Weights of a small mixture-of-experts language model, trained from scratch on English Wikipedia: 55.1M parameters, 32 experts in each of 8 layers.
Below are experts of layer 7 (counted from 0) of a mixture-of-experts language model. Rows are named router (the router's row for the expert), gate (a neuron's input weights, with its number), up (a neuron's input weights, with its number), down (a neuron's output weights, with its number) and show model dimensions 0-223. Each number is 128 + 24 x the weight over its row's rms, rounded and kept within 0 to 255.
Before each expert's rows: a language model's description of what the expert responds to; "comes before" lists some tokens at least twice as common just after its tokens as in all text. This comes from a sample of Wikipedia text that the model never trained on. Tokens count by the router's weight.

# expert 3
It responds to: Clause-linking conjunctions. Subordinating words and commas opening a new clause after a comma, like before, when, where, after, until, however, mostly in sports and biographies.
comes before: " the", " he", " a", " it", " they", " she"
router [146 156 116 153  90 106 125  77 136 156 148 151 126 142 139 119  93 105 166 144 178 113 112 134  94 108 128 145 120 123 135 121 136 133 111 136 108 115  98  95 117 136 144 151 164 107 155 148 126 149 134 151 126 135 121  88  95 152 120  92 117 104 124 119 152  99 111 123 119 135 125 190 122 145 153  84 169  66 120 109 150 151  95  82 159 176 138 149 117 124  91 150 104  94 118 108 162 121 109 110 167 114 157 124 118 104 109 114 135 101 109 119 129 105 143 127 143  91  99 103 115 132 113 146  80 146 103 119 120  96 128 145 172 111 165 117 144 131 131 122  84 128 145 138 153 117 123  76  83 185 157  65 122 128 152 141  93 138 145  77 129 137 123 135 144 144 134 127 111 127 137 135 164  77 137  82 123  98 166 152 112 124 114 172  81 116 122 132 155 126 172 120 127 126 127 128 118 160 125 136 162 142 120 134 155 107 161 144 158 148 100 124 164  99 122 133 124  94 151  97 137 139 116  94]
gate0 [135 126 139 136 135 138 130 166 132 120  77 121 110 133 148 115  86 138 137 169 108 155 157  86  98  93 101 147 159 132 113 142 158  96 109 109 127 146  79 175 160 125 120 157 108 114 135 124 145 143 146 173 100 117 184 108 114 142 132 156  97 152 186 157 110  99  85 114 118 120 171 125 124 133 182 140  97 167 142  94 122  94 146 112 125  89 131 109 147 150 156 121  55 143 101 158 132 118  98 109 161  89 139 132 129 141 175 144 121  72 137 123 135 128 125  98 156 113 109 109 147 110 117 113 106 144 130 126 142 149 117 114  96 108 101 151 115 161 120  92 113  97 159 123 138 150  63 106 161 119  97 141 122 121 124 121 126 116 154 167 130 122 150  68 134 115 162  88 120 155 135 125 155 124 123 128 178 130 154 123 133 107 125 124 106  84 161 132 123 116 141 116 141 134 131 149 139 108 116 133 141 140 134 133 132 103  96  92 119  98 112 162 131 108 170 112 119 152 140 146 163 108 122  98]
up0 [131 138 147 112 126 121 111 115 141 161 124 124 152 114  90 155 104  87 119  83 109 159 179 159 122 108 147  96 140  82  91 164 148 102 115 129 115 128 152 152 107  82 145 103 100 152  97 117 103 115 161  90 149 134 121 135 142 153 141 143 132 102 127 138 161 141 179 167 134 154 125 144  86 137 152 161 133 105 118 104 150 104 122 113 165 139 162 120  93  70 115 149 175 102 155 113 111 129 150  86  80 111 105 174  90  88 147 132 108 126  80  99 113  96 109 128 135 142 114 129 176 113 171 146 144 104 133 174 124 113 109 121 173 169  92 162  87 100 127 135 102 128 130 151  91 119 147 157 121 118 117 124 135 113 145 107 142 126 130  95 135 104 103 116 152 150 106 137 166 119 133 145 129  96 131 113 131 158 146 131 129 122 159 111  94 125 128 128  95 154 128 107  94  70 151 127 165 117 167 121 141 160 118 153 131 150 122 123 145 133 158 102 124 132 143 166  91 128 140 160 124 124 127 138]
down0 [111 178 118 126  88 150 118 137 132 123 134 106  88 136 100 140 145 131 154 148 138  69 157  97 128 100 156 160 157 163 153  99 115 107 162 113 154  98 130 113 104 139 152 163 123 127 141 127 134 179 109 119 107 148  84 129 121 159 140 128  92  96 130  90 122 130 149 164  96 125 117 121  93 140 103 143 111 109 164 124 148 167 132  91 164 147 153 129 131 118 122 106 162 120 100 121 118 133 172  85 121 175 154 144 114 166 143 131  93  54  92 101 114  98 153 170 138 133  98  95 160 116 120 141 116 139 177 118 119 131 157 156 140 108 137 149 122 141 120 148 111  97 129  80 131 129 130 106 129  99 133 134 164 126 148 119 105 149 140 116  92 108  92 139 109 106 134 122 131 132 116 132 105 135 137 189 166 124  89 124 111  84 128 120  88 152 126 100 156  98 165 114 165 119 114 143 156 120 140 123  96 144 130 127 169 149 180 140 147 177 119 145 140 116 131 117 121 110 148 166 133 133 105 147]
gate1 [ 90  95 172 131  77 143 165  61 118 143 158 114 149 132 110 123 159 120 134 137 121 166 152 164 138 123 135 129  95 155 136 131 136 126 109 113  55 121 103 169 142 142 107 120  82 159 144  91 153 128 111  82  92 143 144 114  99 185 114 106 161 144 177 139 167 135 110 127 159 142  96 151 120 152  85  91  95  97 100 147 142  82 132 132 155 125 131 100 130 124 140 136 143 111 148 125 142 115 124 134 127  97 100  84 123 149 172 107 165 126 110 121 164 147 116 118 155 107 155  75  86 128 112 158 152 119 111 133 153 103 105 144 100 163 100  88 120 134 154 134 135 123 104 154 115 125 117 127 135 136 115 101 118 159 106  93 142 174 148 142 108 117 146 109 113 111 134 122 134 151 112 149 116 119 159 144 120  83  95 124 149 126  91 119 106 122 145 121 128 142 134 117 167 121 136 141 173  93 102 127 128 126 155 134 111 154 157 149 128 135 131 121 175 113 149 157  73 135 127 126 128 117 112  98]
up1 [149 140 133 137 124 141 123 128 125 139 136 163 145 119 139 112 173 114 137  90 129 119 126 142 112  97 157 161 120 159 146  94 104 129 129 156 152 119 143 157 106 123 122 122 136 107  97 164 176 149 121 106 109  88 147 123 124 119 141 100 131 156  97 133 137 120  99  82 152 107 126  92 123  51  75 135 147 133 111 131 163 149 101 150 158 159 123 109 133 119 141 152  98 131 131 147 119 119 129 136 157 154 172  99 120 171  95 134 175 110  96 116 154 122 117 125  90 146 136 159 124 113 142 137 136 116 170 106  97 108 158 162 183 123 141 137 154 167 104 152 136 106  81 151 107 102 107 107 111 106 162 106 115 165 122 126 110 103 134 160 143 108 102 130 138 186 143 178 208 167 134 120 128 149 114 119 115  68 168 113 122 133 118  97 144 129 108  80 107 161 142 136 112 144 123  77 160 124 129 124 157 139 157 142 152 130 152 121 119 150  91 139 118 141 145 157 118 140 134 114 114 117 155 130]
down1 [139 115 112 145 156 120 146 141 157 163 155 126 133 133  97 110 104 114 112 103 137 137 177 153  87 158 127 114 117 105 128 110 133 144 121 139  69 100  93 104 134 144 137 105 106 121 157 107 125 100 154 112  83 175 132 112 126 112 104 104  95 174 133 118 153 134 111 105 125 129 102 101 144  94 148 150 132 104  84 126 124 127 132 141 122 126 135 129 159 146 108 126 140 157 118 130 126 160 145 139 111 135 163 144 144 111 154 143 101  93 109 173 155 131 140 118 148 112 125 155 102 158 112 114 134 142 137 142 162 152 129 115  93 139 119  96 113 134  38 158 212 127  97 104 145 178 127 135 113  83 163 137 122  89 109 122 150 159 121  98 142  97 143 170 149 130 118 104 138 145 107  68 138 154 149 141 106 104 133 181 127 143 153 119 140 103  82 161 101 122 114 108 104 125 121 188 114 117  99 108 108 148 105 109 143 116 138 133 126 102 110 122 101 129 131 139 127 140 141 167 190 137 150 125]